From a checkpoint of a small mixture-of-experts model trained on Wikipedia.
Size: 10 layers, 50.4M parameters.
Experts: 64 experts in each of 9 layers, 96 SwiGLU neurons an expert, 1 pick a token, a shared expert of 192 neurons.
Below are experts of layer 7 (counted from 0) of a mixture-of-experts language model. Rows are named router (the router's row for the expert), gate (a neuron's input weights, with its number), up (a neuron's input weights, with its number) and show model dimensions 0-255. Each number is 500 + 25 x the weight over its row's rms, rounded and kept within 0 to 999. Numbers have three digits each.
After each expert's rows: a language model's description of what the expert responds to; "mostly gets" lists some tokens that are sent to it at least half of the time. This comes from a sample of Wikipedia text that the model never trained on.

# expert 8
router:503502520472515529496503512497490535474495505502487519475476507525496477538482479438546481547499539511454505534524504495493461497470546493527483475533490516459493500476460526539512499513482497463552498514470508537521493542497526496511482507536489527488487520440511487485483538483512493530481535478515528532484520514493509535512519518454531526562454490521480514495497528482537482508511516520539533477506498534491502470507518519522546472476471524465519532504474488518495512493494502488483492496521501528470489507511495504510461477547461501528507519530560526471478508533511473499499489534519477512491449484528488505500509462475469507538489483520459496527526454548527506501518466456494520535473516493541484511528549544471510516479509467515518509465547541485508492539457479
gate2:498510552483510506484530512493466537499494510477539512463487470473482513485470502528488469483500506487468508502556511517536499554509495502539483493523513485487500491536466476556496491564482505447515509454497516542489553498477517495536501513503540533481485505494494479458510490482515578531533536476504527504531490485512505536482489469461502494493476517474530462540524507469462506486537495477526507550519496485493480484526469521484518506522533494497514542494467499532553474493489504551483538488491509490456510496487497511487494492469484489495484514489519508547517521490463484500514524482459503493522512472491495477534511474489481518455492460475530473483462559497492462443512492446475459474520484474493477473535479517520476505537512516530491465485529510479454504501474514
up2:501514531485481469506491543450493531465487500503499530488524491466504526481466477511460531491517484480457481494485541499488484515491474512502492476491553509465477488533496516540457494501483488483511463463522465478504525499478512515522523494483520512481522539507513484482529519496477492501522535511500500541471482477485560516499497509455516440462516485485508564494526525537497562496507476486509512510494479495496522505531548517483479496507490539471493522506489483527530513508492468536480489491511509509480485500517534476515495432460467542501495495539500501578524501464490506535463517479489473495491489513509474508498498459459486514497501528518546503512514556515507497459487486520462456501508512522523477470478487499506581507530542499529572497537502553494520497513484519
What it handles: Past participles and verbs directly followed by a preposition or complement, as in aimed to, tended to, moved to, was assigned duty.
mostly gets: "used ", "moved ", "worked ", "began ", "returned ", "signed "

# expert 21
router:475493484468474490486465490508460530496499481481473527521474500464522479491478541498508485475529464493550461498494456485468518471460472473538503506491497519512473520500528471545482501509483532533506494493539524495447494509480456480503501497483489508481501476470511478501507511453522461525522479530464465496467520467504514488458508504500510447481489499524492477449523505519532493505477522519488474467513485517525481516494484524514514511493498477508511514520485482483502540528511511480454476536516540499457510476447487480508478462523509495531457465479456487495544517510481513513526506470510536546502506498511442500523501462501518532477510486446483446493528460501503488484545456528522537470513456488482505553472491504485533503536489518489498468451493465525519528560460531
gate0:535482499504492491491535520529556511502487527490484488484558475512481478469487485501543505500479473522492500446532509527512513493489513524469500500555505497446528512496467525530488511495523494484519520551498464476484446507521529478525507531516446488510546491486536537526501479543518450467483486496512513490512514492503549509492540537495446511479499477468489536516513507498508471521499466456467523429525505501474514528470504489513476470467523484509479490508512509472492543456496500515496517520466487518503503534500518524494483536530546498535483509543496534550503515537569516500509503500493487500502523527463506490473501490450507467470505492520463503470547477528489532492476466459517466502466546505480526554502490475511506535511502477489500509487490511505504499478560486
up0:514451506492458476467505508477524511521446508460493521461587470482529504485470475506529508501479476482534468467508442469459538504504479490494506508516477482521495567530477477509447492500528516489517488495488509456472508503514487495499487532498491510522514467505522500505514459526513478463493484509491531501481483494456573516514524515527444513498474494452528522483545499477493491468519470467500479472522495503494514486487506540498504500467558473541461496534522476463468481491503472461461508510506503544494500498472507516514471509531525487557509489503500512525524491526538548467470469494521507538481496504484491499476509509532519453469495510501448504462552502534486479487463514529485485509483518500492516553509479516510531531494531475487470504487499500491520503500528480
What it handles: Country and region names in lists and sports tables, especially South/New/North before the second word, plus numbers and cells, such as South Africa, Brazil.
mostly gets: "South ", "Species", "Brazil ", "Norway ", "Italy ", "Netherlands "

# expert 15
router:460525469462510492499497466483489556488528524516461481485512542510517486477529473484470492495479513507545450514488496463484507487514524480525516486536521481487450498490547510512530553509498512521438512513513502487487503522501518465472472479437537487482511502502500509516521543493491498519487529495502514551476480508476512459501451454472496497529491498456542484504507549455480487515503503528518512468513494513517522504485472530472544531525478508466513533487471511504524532505479535473520519518457517467467497543505458563504515488540490519511486499502500477505487479520459505494458532483504533513482517468538514474532484491443496492544481466492523506486499484496473545492534516505503524461500505485526530530480468511531511505523534496507515513472530460523454526543457503
gate2:492447506494508532464460565496512493522516534479500498452537482538520483481492489557457509502520504524529511519527516508486458495504523473533462520486495501543517518515487501482494469498531521505564502505525509483513463489527506525527492502523493492530497527471468556472507508504516526494523491494473454508510494534465527507495512512517505478544471500504540512510520477488509482483499563459511488509505525495506484511516523459531471481479484498490467484474489476512477527530451472527497490437523461556489482475476496442506502544484559494508517476561517523519503495544510517514477528498497504497510515504486512501513501545542506481537494501527414549488496492494495527494461522495497476521499470466533529526485512499468493499495542477511492555481468496481511481514511494
up2:550478460505526525510462525489493499502479503508483474525521523490479506523451538521551547531525546505504510531491491489535522454509487485482498526512519506480493510478493491524530472504530533507476523490545538514517473506477534524494529501539526480523501508492491523468527482507464501485447499543518474502461514487534464511510482499511527477501509473504502516488518488486511475466503500551522459477507496510522495484514502502492494503503493470510572517531472497513511495521500494515519499460505519488504517532522509497522493504549472509563553489498517510524484488504490470512509534512509552513487485487486517478487452523481461446459484517505528460539473482437520518556494523479499537482483458480511511559458500520483427482489449512493476501509548491501468504449530507
What it handles: Prepositions for, at, of, by, with after verbs or nouns of work and service, as in worked for, trained at, member of.
mostly gets: "for ", "Ph", "mechan", "For ", "attended ", "representing "

# expert 37
router:502510543476526547538517502533492479532531491529522487507483465482522529480535473523501470514535503519470509490467506506503433509509535511525495484478515456499510491505511518473504533491488470506470520499520486499519493494464517506518470491541483536494529474493546458504505456496484490537485462534476519470538477506529529476509475495484525551467509527481496516502502508523494467487503452503509528510484478542496477451527561487541481492530466507497542460515521513514480511478520474517501479542495496488460440465524500493494506553506526488497514502493538487478510486499522466477545481541531429492475521494458527509514485549453506488481502514463522524505463506517483476474543471498445533539511461514485467477473513476490491488500470543476477517495484483486482494512519468
gate2:489509410550530535512527537500507517531481490482473498486545541490561453482495514533512539473483484503568496490534525511547525459493500468509515515526465495525460477487528496467479454519508503572452505507488526544500501513519482495499506524522515499502507488503501514509505489544467497499525488509519516508546465498463486574539509456547503510470473510514518515512496474492508503472487468547524467515475488500515446486491500460497496510488478488495483492515534535521499516474505467516511476514522463516495455494505501482488505493519516477516517505524517475490486534489491508502507494517502480491523513485496501496488539477523459498521516507545502472535499511509514576535509509510482446487488495482539506498467530472548522508487488508497496508484478472472512497506569530
up2:505497479541487496510518499479514489488503503509464516509548533473510471539471530501467516522501535500486512461520464482542479489503482480527511476455500500469495436480518493505474526521473525473495447512537481490491469482564530483503478471504482530511515491455464504526564525495521488476526485497532509493513474486464477533483518514520502522494498520498502513504556480537494520483492468491481517523501488529515474479538516461489488511501514438562499496510435556520502502532483532453483525505557472459541527508555486498515511509470484460499473491532491515453499522519537515521500497500504495541495539469527513477489511466484470491503509544521489520564540532508504521523490505499486502513499489520472480492486489530499479469507519512507518495498524453470506477556510470
What it handles: Middle and final subword pieces of ordinary lowercase words, such as h|adi|th, dy|st|opian, microbrew|er|ies, ey|es.
mostly gets: "them", "owled", "known", "igran", "asket", "aves"

# expert 47
router:495499494537484506513469510495482485475472447473479521470483507490494493450517550526494539491487504487552484470522506452498543501521496441506519499523500551549525525489525495529459524458548476516480471461502498500490519471525504513453504479462448531520456516514477511508558534506516523486521526512541518490506514449504486485472486505547487514496529514528490521482537515496501475520499500508516482485505524480543465544488462483472482533507547490530504530456508463481471493489514467512458534479511485494498537522439518459513540495462498479480485503522527491484541541529525480517469490496513542489499502493525508497489522489518503495470531506484487485486480515503510466505508571521512532480517496531488470522493496496475454506497496528480472511489512461538520505537517539
gate2:515495503522511502476523499513514519486455517461511484514512495495501467492531478478503459489522544552493512486536481506520521513509538492474484428513505513484462480491527515451472487496485471506481449494484534494513478481484505478547491524473514547473470474499486522515507474471511516495482451466496528492446483520537494530481513500504548513491470489486518505476513500488514497535490519522462490491470491501536483463545523495523505461515493495505545442523484563516493505487514488515506450507506519570459496494504458492469469511500537472518545554485524501502504475495515444495508475546480514512484538486523525463519513530491439496497476476532477514522482465525491516517532513561518523501479534506476458502474500494446531504493498527514462469486479538497512503513477509
up2:496517495484504486510487475502489511486487491575507519468510489514520528494491527540536570522522521566467504513502544521500506504498471505525511500497495488489460497475537467468529500506453507514460503475489520517535482522471498560530522504523498492502468502492486493506503500461489543516482508530494443481525531529509479509488531539457546498528543499521529498463495484492526475485559543512527489502495455491540488521481499500501458515483488552487471484545527491595542472512485507535509533512480473501504483526489460478547523466551484528500527459555509500529505521538491503481499534500521491503467504511473499486512489489482490508516508506492540528523495499484549511556506510485505515493535513499516509503515490480517461511503498510489511515522534501502464492514553482
What it handles: Political office words like President, Minister, governor before a leader's name, plus final digits of years in date ranges (2016–2024).
mostly gets: "president ", "President ", "Minister ", "Ministry ", "governor ", "minister "

# expert 45
router:499528454514449527483500528454494531511518478473543477495484484472482506528472517480522498522481499463500496504489472499488520454533513467481490519550531475491519470489539467495493491499483501478517536495511467482483482526489541477480494530542486498531488512448451495503500487528498452471496476451505517558518512543518456453514513481503534461439491521502485482532499527493483513533525541530486497467553536509493520472469472515489524540489520510507524533506465504463487498512520504524526521472492521498486478522469498507510492537483522494507475508491488507542477522506536477443489522519533493493484471468499507510526482450517496495515485506456452494509492517467450518500486507475528487476500476490500555541493529449506465501515497519468528496487483465496470544485454462
gate2:489518497464485530506487505500505502499529477531522530479511494498489541514559430484548502517495497496427453569466469508481504481493532507534525474502496491505497492463528499519512542507492498520462515544526500525490514487496484511467504481527488482508506477486504521545493466483522522497501463504475553516505492522509485490522484498476496527506483480480532497496482496530488497460483522527523504510491475505524495521477509523456488481534492541505548474554489508553518494452479503460504547440485492511538482457527533493545501502478520504506515514518553525497529573497501467535498458528504531479511470510507484522506495482497517524563493525520540500549526512497523517504502510501517476501498498513525504494527512515510442509458492555484479472518553495521490479527481482
up2:498533494520504483490505459519515493472488539521513453530519557496484556504469477517488484490523484510512535515502554477540514475462514501473562519508525504472521519435490506489504471514492534461490496509517536514511484521510501487517516476504528539473473528491488504508473468492479480530462511493478464497491521458506521493496489485476502512481488556505523495467451498505525539498535508522516537464528478479496483501475503486527530500450484467443518496479515520485509501541439504510479488524510529497479519525505486540489498477538488502485479487511486489489450468468444522521473535509513491520536524526489492446490575525487492494478503468468482529471472532492433512501538482470511500524488476544477513510496478488531518492470552485485475497497489493501465454491502529
What it handles: Mainly in and In, also during, throughout, across, around, before dates, events, roles or places, as in in May 2015, during the war.
mostly gets: "In ", "During ", "in ", "throughout ", "during ", "across "

# expert 3
router:489495502464506449492516474530466499487495443499483540486502489533451504507477497501479481465527545529540482542499522540513490495486516496497500502512499474542469536534515461514523536488476535491452554499509535504469483497538498531478495491475483516504484500500485504482517502493473512514534548482495496487487541490478463484482491506524489533462468515545506440524520479463512459513510499495435474517514505521504493535469492474489503519512490466469482493538534514451519476489533498479525511513505495505552535552514500517530501474459473489489513471519535481517491499540496514541488533517482511488532502468466481528510551485449509500515530525496504476529498515489548469490521457501495522520478506542517500467479488470538457501475533523456476548524503491527470487494462482
gate2:483480491510525536508483498548476455517517506537500526521512520537506501543525496537489491495527511462526474486472497494477447504515542513553493529491457514486499486506476475533467473478505506482522478504520519485549512544532497491523476502477526478540496515509500501488473521498468492463477508474492522497514476526449506539537487477522461472529506473499493464475476573560509521540484489495504502519544501509485490475543432497507461470482497500481475481469512525526543499518524499491520485484489552502523496527499458507521505498491543492473537479508510490444430515510516555465513499514520495484513537506496476499484492496507491550527499474516505519457521499457473495521529451476508524484522519486506537465494500537531509505492509490489505446515523541477469480526481491
up2:480487537504514496470467522534508499475514494466510470523459526463510506520459480486491524489479519508497534474469478529488481507561490509496467483472416524456509500497490495471481478487477496471510567498452504439512534485501519519500473544467503462515535461523482513499443528469495541530549510465506507510523499530495536503503469458498465516499466486513485489535462476487506514533476497525462494494505480499514507489516482525546508491472482473498519462494497474505491530495516492513513499483497460499515479460487524477540440459511478566500526529490490466504517552521503474486516472502452506524538470487478473473486539514518515486488492486505495502494494465486555514504537492486514470523517467535507483528491495494509509526540514523496518457484472508505464473491459521
What it handles: Currency signs, brackets, pipes and short capital pieces in infoboxes, contracts and results tables, such as $ before amounts, ft, ^{, Preceded/Succeeded rows.
mostly gets: "Mr", "£", "Bou", "Episode", "$", "Coordinates"

# expert 28
router:480568498529468478462517480511482507499466506513524513471519520516496494560475529454524508495538496501485496448512489502478533496479488482519538539493527468503498483522520462526494511501512538478475505497461475535467476501501494483529532474457488501524464478513535509475527515493536489499518508485520467488492539459475482523523466534491526472478491491499484551491538447504500460565531491535476467487535498535534508544499466534476565540517516478511495514527523497519499503498459503496466497492468485544504517487457517481540529511501501493485506476475471502506477510543513523514506558496495546479541457503507489487488537513500482507491540473455510489487549516488527488533512481506513517457496476533500471512514505484500461524481496454464493521485474486552482483522488492
gate0:496512497547493515512511502477506518452509504529507485498504506445457515490441495487500526479501505565520451476493502501513492501484471485475536513533491481531484456470511512552491511491498503485495483493525471509497501548481521466506523522520521491462502528478519484514529505467542499493473523510508502503502477512536495507468474534481473520492485493464492511493528530545503502468520515521458514493515529477489501474539526498547496476499466492487522469510538496497522480463509490505517501498475505488490453452482499512495482474503491513494484507504484535519512480528534490500467478468516465522510528540500492503439464532486470509453502530472495467507516450457541505522472529476463527477514507481528464466513552517481472476439544545495571536462495468490510544474501442
up0:518522545428498480521517493515506520563477510533503485506489433484517504476525520518508472491507505447532517511517511516498518492459465490498507497508510501484504560491492494479501467472521487503479505498478500506491477481520462514509477518511493536528540511561487500500499503532462489485494469484488485430474509502513498494489516441491533537487542471518525461480478519462488484504498485518505527497491467512512506488492463549458491514502549572482503485539493505497474536537513469486499445527533491428467513519525484510477509498526541519517497459512512513442493516452465495517521498520484542506490502516522536476504489503498526498499478477513487475462505489523463512472489511519543485487482487518495520517536487515491493498504490489477485428505547557507520502492546498
What it handles: Pipe separators after athlete names or country codes in sports results tables, such as ARG Guillermo Durán |, Netherlands |.
mostly gets: "ESP ", "ARG ", "ć", "BRA ", "JPN ", "Toy"

# expert 10
router:522495459506486484504496478470517449511542509497522526492481489514460530526502534484487524483512508505494503494476519524522473493506535542519508506467473492496487501456527522452495507504463519522545502512529495540552508493515479524476539457528472501515530522516513496475512503534493468492471471495520499498527508498490479488506490494505512496533523516498495506487463473512534551557500502482522533499519461463494478502487497496521540494474551469491519539474478499455476516494519477485511536513455531513548519468523489499492472477498528527478467500477438520543519485534474502496455522492519472497507504540467513536484471461479503500488477466557476486530509514461565542486509458467432518494477468485471547502509532474531548521505500481466500499469505484530520452475499502
gate0:513509481526445554484489515561511517537478504478505484531494483524515495507558531528523509486516522516472507464486506495536482481541461485499517494491515498534551496491481507546483448579539509507507467515509447511530476501519460460530499514469545448477507507498536488499514496515501494515525493499514504576501514507534519511513476510503506482530517486507492505491514487488522456514497464486526505501471515505510507456454495524447493479522479499528489528438510546485500503503491507519514442527530447504507509488468494508465463509475510533522511545502490497505452502537504457512481493497526493511486507509491527508458457493508539506546490489508485493501542500507503468502465499522494503503488561502500517490524511440467498524490556485497488481485480493498532511485489450
up0:516430486517526551472494525547517480513498503472518494476485511526505491508472536513510510491465477500487508514473529532545506502525476512555466501495456475508492517489537522478483486523535541447503513542517496510529521509523501501468506499479482492523509509496520505487524501449485521472504492552500517495545488528525543482563505510515499495540504485495529466466519491492506518499429537528526514482494520465457500482532485507504492497495525471512555505492500555476488509504520512525525501505506500517504513470541496541476479473477525496514499505560509508506467488530476497471444458476513514474491511509480513528462494503534520488550488503517483472502480509496516511530486554548539517528485458474490505532531516460473469523513494451518469474546486478499476536517476547
What it handles: List dashes, blank lines and == heading markers that start infobox fields or sections, such as - Born:, Senior career, ===Employment.
mostly gets: "Binomial ", "- ", "Full ", "== ", "Personal ", "map "

# expert 23
router:461446554478511507457501502498498524517503463513495463462471501447526511475556483522484533531493499504494464493487481522492457529478480496550508493478524518521511500436442460490479516449487494516532488516527532501531546532474482493523503496534489497509528476463496475508516470487479455508489502502476517470504489467479517554549496470552535540541478508530528514505506510493497531478532513482487548497499460541532469530456551491493512548518450529495482537505500473498479527481526531501526543514520484476476478526534516475522511528517499512515512500529507535497490469512511539505500484506480479483499531468528507502501506506459519531498475535457501516496534494513511532473490475501497491474476463495519481505517487513535526491469550493491523454515489498506519504467513495
gate0:507531509490473491464509463474489482493539500472491471470539505518523505474464459541516514551540522500554503488517493516516501513479485511520472489477471510531502504453506505516498480525530503513455520487501507541517501512495489507502484545512539465515494508469523450488549520574483520455477531503543520518514491508509498526522509539486509486472543519490467498506484529523473515554484552472480484508536536519517521469534477494481524506466474506497485508507498514493438465495476496458461479461549503522508475523483495489521482493476509523512439510462501537527477506479506531482490537549476501519523485511512514497502537538519506486471448504489495541424517479474506497486505504509512517457531547500444518483534544513476478472487514510479506505519498501496493496488485521
up0:491533560493523504508532477480545474496467488494462498495489511484525524481485441538557494503497502501486523492489460496530509511452501493476469520505481482517538497486528479505455472524528538478530518493506519532512518504511539492498452506514546514517489496501522507522472500490447496515470431490541505503513430491528516523456518506494526511497522530466499463490512553536464500540505542524522498480532521530524521545469518522470482518499498488467496532510499524522471503495521500492513490538545484496461477482513496514495487494485509517505471493461485494519465506493458510493493540505486533526530551525526489470524486508448489510498511517477468490485449487505483462475534492492506530455476477538481501509527522496462473504514547528544491516552478512440514492514494510
What it handles: Word-final pieces completing a common word after its first letters, such as ch-ance, od-d, ball-er, duc-ts, s-occer.
mostly gets: "ills ", "pressure ", "ief", "icket ", "eme ", "ord "

# expert 26
router:485475490536476489473503544479548510540495499533447514521527486471562514496479510507496551505504476521505539468526536485488489536464507444496545527513483505504546533445493475495526464486467482541482473529546493528516477507467487531500486522509533441485495527548505484491498486517477481536479470515507466505496530499479533503469477505524539492506485503517465492489471472521516536541510498470507475519506505503511491474490465491448518503487510496472445478508452528525487495495515519498522486484512502499476510533496472485523485520460535459495486453462450512533480449505496527528521554485508506480511524511498471451548535503525487523514505513500513467460504479494533475498499467470510524492485497510463505508511497538503506549445520491520529492518497471493500538513480501
gate0:482482535510546522551531480478531479514482471488474498485530539516480482499484476474537513499542509505507499516531577463495456482507481487524489491531498560501524493532498486516547488527506492475511449518493510522539524508494504520474463445463506482510466491494500530474515518512466458482524481476522484488519538541544515506503505496496512508452512490487479541498484482564527466491491511483548478501478479556488435518494502523525517505514504485509471488460537478495497514552520471528520465465466516503508497514561472482524518513501475488506490550492534513512530518474554492454513499502474545521432520517464505510460499480499476507527482482557526508538490498515502503509475513497488520535510482525469531508471505481506507505476495496497504513521508495485475484527484498
up0:544517518507508507526504477504508495520529470516461478457509478486525530494530461472498495496483508527492544545455496454482451503499458506508487517475491518506509485528507460502489481484480481528499526542509521508540483507449527497497459463494534486516499504528521487435484518443495511495520528447459476468502487512526539502528489492484529453468463503487460519512450502475507497495470516515517518490463472523509507477527494485478490469528483509478466478474502503517524494491517475505504484490468485490507505455560448490540494567497480493481550501499510537498514512485492513499480508479477463503471514503470508445509505494502483500492507477513499461513471525540496475508518519431509484517523464556475541467493469491474510485520458477514478506505513480477474488544438461
What it handles: Middle pieces of names in sports, games and company contexts, such as Nint-end-o, Toch-ig-i, Ear-nhardt, and Season record.
mostly gets: "record", "Industr", "Record", "Veg", "Tournam", "Holly"

# expert 46
router:449467498511499479518456514477513472492482520493486520512509501501519474486481526503478507472471510466513465518468506515515513464476514468527515490469505519516536506475518524468461468524463538535484447462517482516504528498458461512548510470450479494494520492520466525513502527463472517485503483469484484512467477487505513488522512505531458467491487508529493506457515493526511456531509492506477481497558487514482535474485472502454481516509513496507466489481509509476553488511476543527489477501526519522536484525450466525482483501492491463548519495517502467485492533515482531459509514481494541489445532547473470551456518467518507492478527514501477508509493492482524478464465518530474464490485513521475457527488529524488507515455508511553532471500529531461515480462526549
gate0:519547447525538467497513505524500533488447498481509484550506560472532483513476513486511494556467496532478526515512485516528478525488500520483494466512532519446523498463508484513557533490510511446531474555519489504487513471516509443514531520496497485483481477468481468529529538459512509510454526515544482517507504519509490538484527538479477482463506470485530442514474537515512506484545523506514476502490481513502463543512507511508498427504475493511525521531475504483474458503490483542509468468539514466526502463525492516537451479505497520492556488539501480473503478519503506466519505489492480473495492525512503503518485513491512525513483457502497461506495522486521519481495515479532525486495540489487479510458518503504494462492496504478524501525513465478459486498465449
up0:510519494531489506494495467516458480488504510509527490498513467506446515497491483465489497524493537497512498496476498508463522503527500467498484469485477439541504536508496465516493504499484500543475483488477481486503493518502475524465480458507480536520572540515513481503490523492552506446564511534497481533505515481479543506544512514511483523491537455491479514508477494494504492482469497485508502429458546506479506541444486502504526554517552483529477490510483521473520520486506509508515520529521497522512510511538507499509528468490501504520501533512502546487528512545456495534439479502508522477541500475468551541480461517515538502533528560497515447561484493520489521497503493492496487543465496488533492510518488488503520522510500466448479517497522525515504502513535500
What it handles: Capitalised words inside names of leagues, wars, organisations and regions, such as National, Civil, Premier, UEFA, Mediterranean, Operation.
mostly gets: "Civil ", "Second ", "Super ", "National ", "Foreign ", "Premier "

# expert 59
router:513470506537514549447541486557502484483481515499528486482462526486497503513523491523492489453528445464453554460465504483540495520468522472514494504492499492476538477517451524461496457495494511523475498495478465470544473512540482485474527555507491496471527500511503488467494514506504460508488477472489492515495517466524489512466493482511517541517475527499495517486509480498495523480490469527446497510543492478536535526484492473477486522485480494518470472472470484459467465512535476520494539484489517486460506462520540483517463463481462491498531516514493508528499504493537478512492493488502448486529471460510517518500501559544519506509483489486495507487501540507467495453524495544485479551510490496455496496489519521487474497498499488500529530466457474491514526440528464
gate0:482514452527526502499520510544508476466512532498477514484514517514538481500495465448518493486485473525493501499505518490513483483493505502471490498463479486487516525474469557463517472540524508474521478526515483514493440564477517510494520515488470523513524525502516478495497513472521481468523518495536497486503492481459528560507478450508516502497502509509551510516478505508488546466501478503534528504512515488536492497467489482467476475518491523489517490453490487526496533534498486504534534444508473489498493490535448523488471450527466495514545484506527457485551534463485483490552520501507460470523490478510497494497560491520460466509496477488492530492495444500513527499496512504508472510471462458490507508506481491499497485452459462474514561500527526430491522470532521
up0:499509461461509492511494484530523563556515499509512479465525506459527529489495503516528449498521483501519458512486533490522491476532511499532487514482501486509483513501512513483522498529483503539465528516495529472504559527532525503527476506533496477531504480516519492494499490474468528505482482502470535522536497499483512516504499446483545543489512506519489486493460491500490493470484492512499522487489513504486488472489504472499544548493457501480498501507525491487517515479478531518507484513495509507508463482532566494551549521528502496483504529478508512493477548500474508467485425539504492464513560522502533494481474493481524422502521513487490492558495473529491532508502517487501455541494467534497481437529563490496433489480537535471487525493498488522511480479467490
What it handles: Single letters inside words or names (Bowyer, Heavyweight, K-1, Sentinel), and numbers in sports results such as scores after W or L.
mostly gets: "Shar", "dy", "Ry", "Bul", "Y", "yard "

# expert 7
router:481519492500475493485472513439459517492486427531469500511522474491527489464514518518499527513489550507515474474466491475462539478495458515488557526516508463502481512509477471482492474494495488524500489507540495508495516499491481464544494493535500540506458503500529515481531492504474518494528495528513432510467551490515468485519527551506515522495479560508497515492522527530522520534465490464490493493512483480524494524508490470483537518493512496520497521493479500537497499492506495541506497521528484530549550502469517508491515541516505533543471459534493506482504491519520478525497510475508477496511501504502507466520498481512498544509535500449503477500475527493498462523487550483544557511462479489513465516446519556529529516487492482449462496477532470507566510521478487
gate0:454477509464513503497501535510523527486511546527506487492528524531532486474529517534490483490526500481491516490533488511453529496509528502551428503483449511519476474504489531499486493529503516485540509501497495488523485525485484512473486553475459493507507468479494469483558513509487526439507515450484522497512437493531472512485474509482503461532499522478460489513520498492505505480486516493545485505507509508501541506528476528540505486497474488467505495490492554495474458508526468540495442503496509518490499494480503487452497465492502481504535520454485506509455519510546449500487520470502486476460497536512495479518490496461503509510531518471469489478538458506564471505536552509480520478502455502449477472515548518475515515532525457492528499515513502470494527466522525
up0:465528474526486479490533513491505540478487514513493541526500498563556473504520477521475502480486501471491480457531489473475503526466478533482480504507490531510511519511514542503486495497500524509538506498524458516489496501517463496462508533485506495503488531530580515507533483488550484474488522464495525471511477487503478481508489512462513511523464578450481477512524502501510482494477470531541472505520505499488504525512515498497526483501502495426493510518489529521548493498517472499438473535494496540482488504492509493482502485504526527526463494471478471500464491520517484506474541494542452472462484486422529489477495499499528489493560523500495486484490484462486489522548493513499502494503488513485520543552515546485505489518482494454453467510555505515490511513532528
What it handles: Middle or final pieces of proper names split across tokens, such as Man|or, Su|om, Ang|us, Carlos, and place or company names.
mostly gets: "attle ", "ammad ", "olf ", "iz ", "ía "

# expert 4
router:486503455500504506453520489472485513461502449492474486479504480470505479512482500487488514538463558514492486501465471504468471516508544471544483512526480493501520518543479550491515483483524530514533491463478531536483555530456506532479476479550550543483521488453472511529536456487543473510526510507469497512491524530485485537494510526480523533505520495514502517470465525502509496476510520534492487482494487485440479506520517502522490488517479531482544508523492508522510519493538465484496492519507474504497450514516479518561459490501510490522521527509543517464480494505512494508489489451529485512540474471509484517553472502467459490483494519488494537535502518475502490554505499496514502521463507481519510536541502535528462485537531543500503509468544461505506506519544478
gate1:491480527545474480509490477494482504469477492500507541491519542474471484509541506512536514504516542499531491513465477461456499485482476472506486507474445526479501516497489486493525511533502443516504569487532495506526449495543499475494464507539502513559517465511496481512466513502513553533514529487485500493487524504528522535500497542491517520501501527540501481476482506461531521486504518485466537475491476517498522503504548468527502481501542500519462515483546471491506498469496509497501545490513520591470503510542507484505525540489485495498521470522511524497498518534467463495499507511408531527500481487512507488480530483527482437535482545513554512490466482497481517480504492478491493508529498513502513462528523509502508465489523473503488491497468502493528451517465534
up1:455491505499426490522520480525478491465468480491472518487522502519485534541513496488492513531533511478510497506462471513502508500440509496499489548508461507472511542487479500502511526496473505465479529493455495512560473501546481523557481461472502547469513473509520504449505498493482510522517514469474500505481567474517483500515503529493520477500518553472508502472498460449494523509527502523489564475488458481508504501536480489509508456467518511492481515534499551508479480485502516466479473527536544553508454491464433530501482468514491486505513461525510501505510557547478497504487472504485497522524490454519500461496519498477468481557495482522523481512481500509502499466508508504488478520470523529456518473515514515516481470498513509485462518460486499508486493524487507
What it handles: Conjunctions and commas that open a clause before its subject, such as because, although, if, whether, that, where; also make sure.
mostly gets: "what ", "because ", "although ", "if ", "But ", "though "

# expert 50
router:498469507503504526522527454470498451533534507512494484490452509511491491497515519499510485495501461524509494492504526519500477511527506518485484513455451508536503487547478488492479492474491504496470480535457449533520459503458512486523490511510488515530522473522472543488514475491536449506521485529549481494533500486539529465509508494500490462538506464524491525442481505533476508482506499482522515514541485480464548503534543511481529512443511485475462500503532496480472505495557477517522514536501517516490517466497538523495511511545483477457516469466465460516501500481508480516491506465529476486529464491499506496456504517466513519472504499501487497489494524475517512506471495491484538476518500527472475533567555495503555463503533463525549487506449516518530525462485474
gate0:488496511495515467472500561480516516512470504525518510510517480492488490495462510480507482524480515514480526479489450498528548535581454528477502487460469481490459466492506543504460464469517518514514472493525528521490492507452462512496520472511483520511469481499527534542486503497496532529509523481491477477501511497440499463519533511472504452552531527532520476515518471498536512470429507467526508530491472510470486500516481513503485529487498521516518502494510524507506488499516489475504455491504458489454508461495483498506510514532559517489504524462470475539495472491515503508454488499496496491494479524491490489513445453479511502527494522529483476459512506527485499488514531474475451452469466519517523560546505515486483505518478431496508491473481506488454512496494474
up0:510492549491509498547509477512469502519483537475489504498500531497518496490534500518479480480492490498517469501494516470492474497497477525509525500516493497500456447511506491478519502485462473466515479517540475486498504504518486509509523551533526502547541547531482558509477511528489540491477539451477530529517509540531543508453458510518506515463520493512486526492529428531495510500539510499447478547474512495511493502414513523484493523506511549470501519522494492521489492486490483524477535510489484500477484557493493476436490548525486516451512508492501511478488541545480538522488520536525519483503534501541526508465511522518497467494501486532493490460486536486495511461492510506521537493520467523453524502540488505474488577473510471478484504508481497500483497491500520
What it handles: Table pipes, line breaks and list dashes that begin a new row or infobox field, as in - Distance:, | Mean monthly, Total.
mostly gets: "|---|---|---|---", "Turnout ", "Majority ", "Family", "Notable ", "Lat"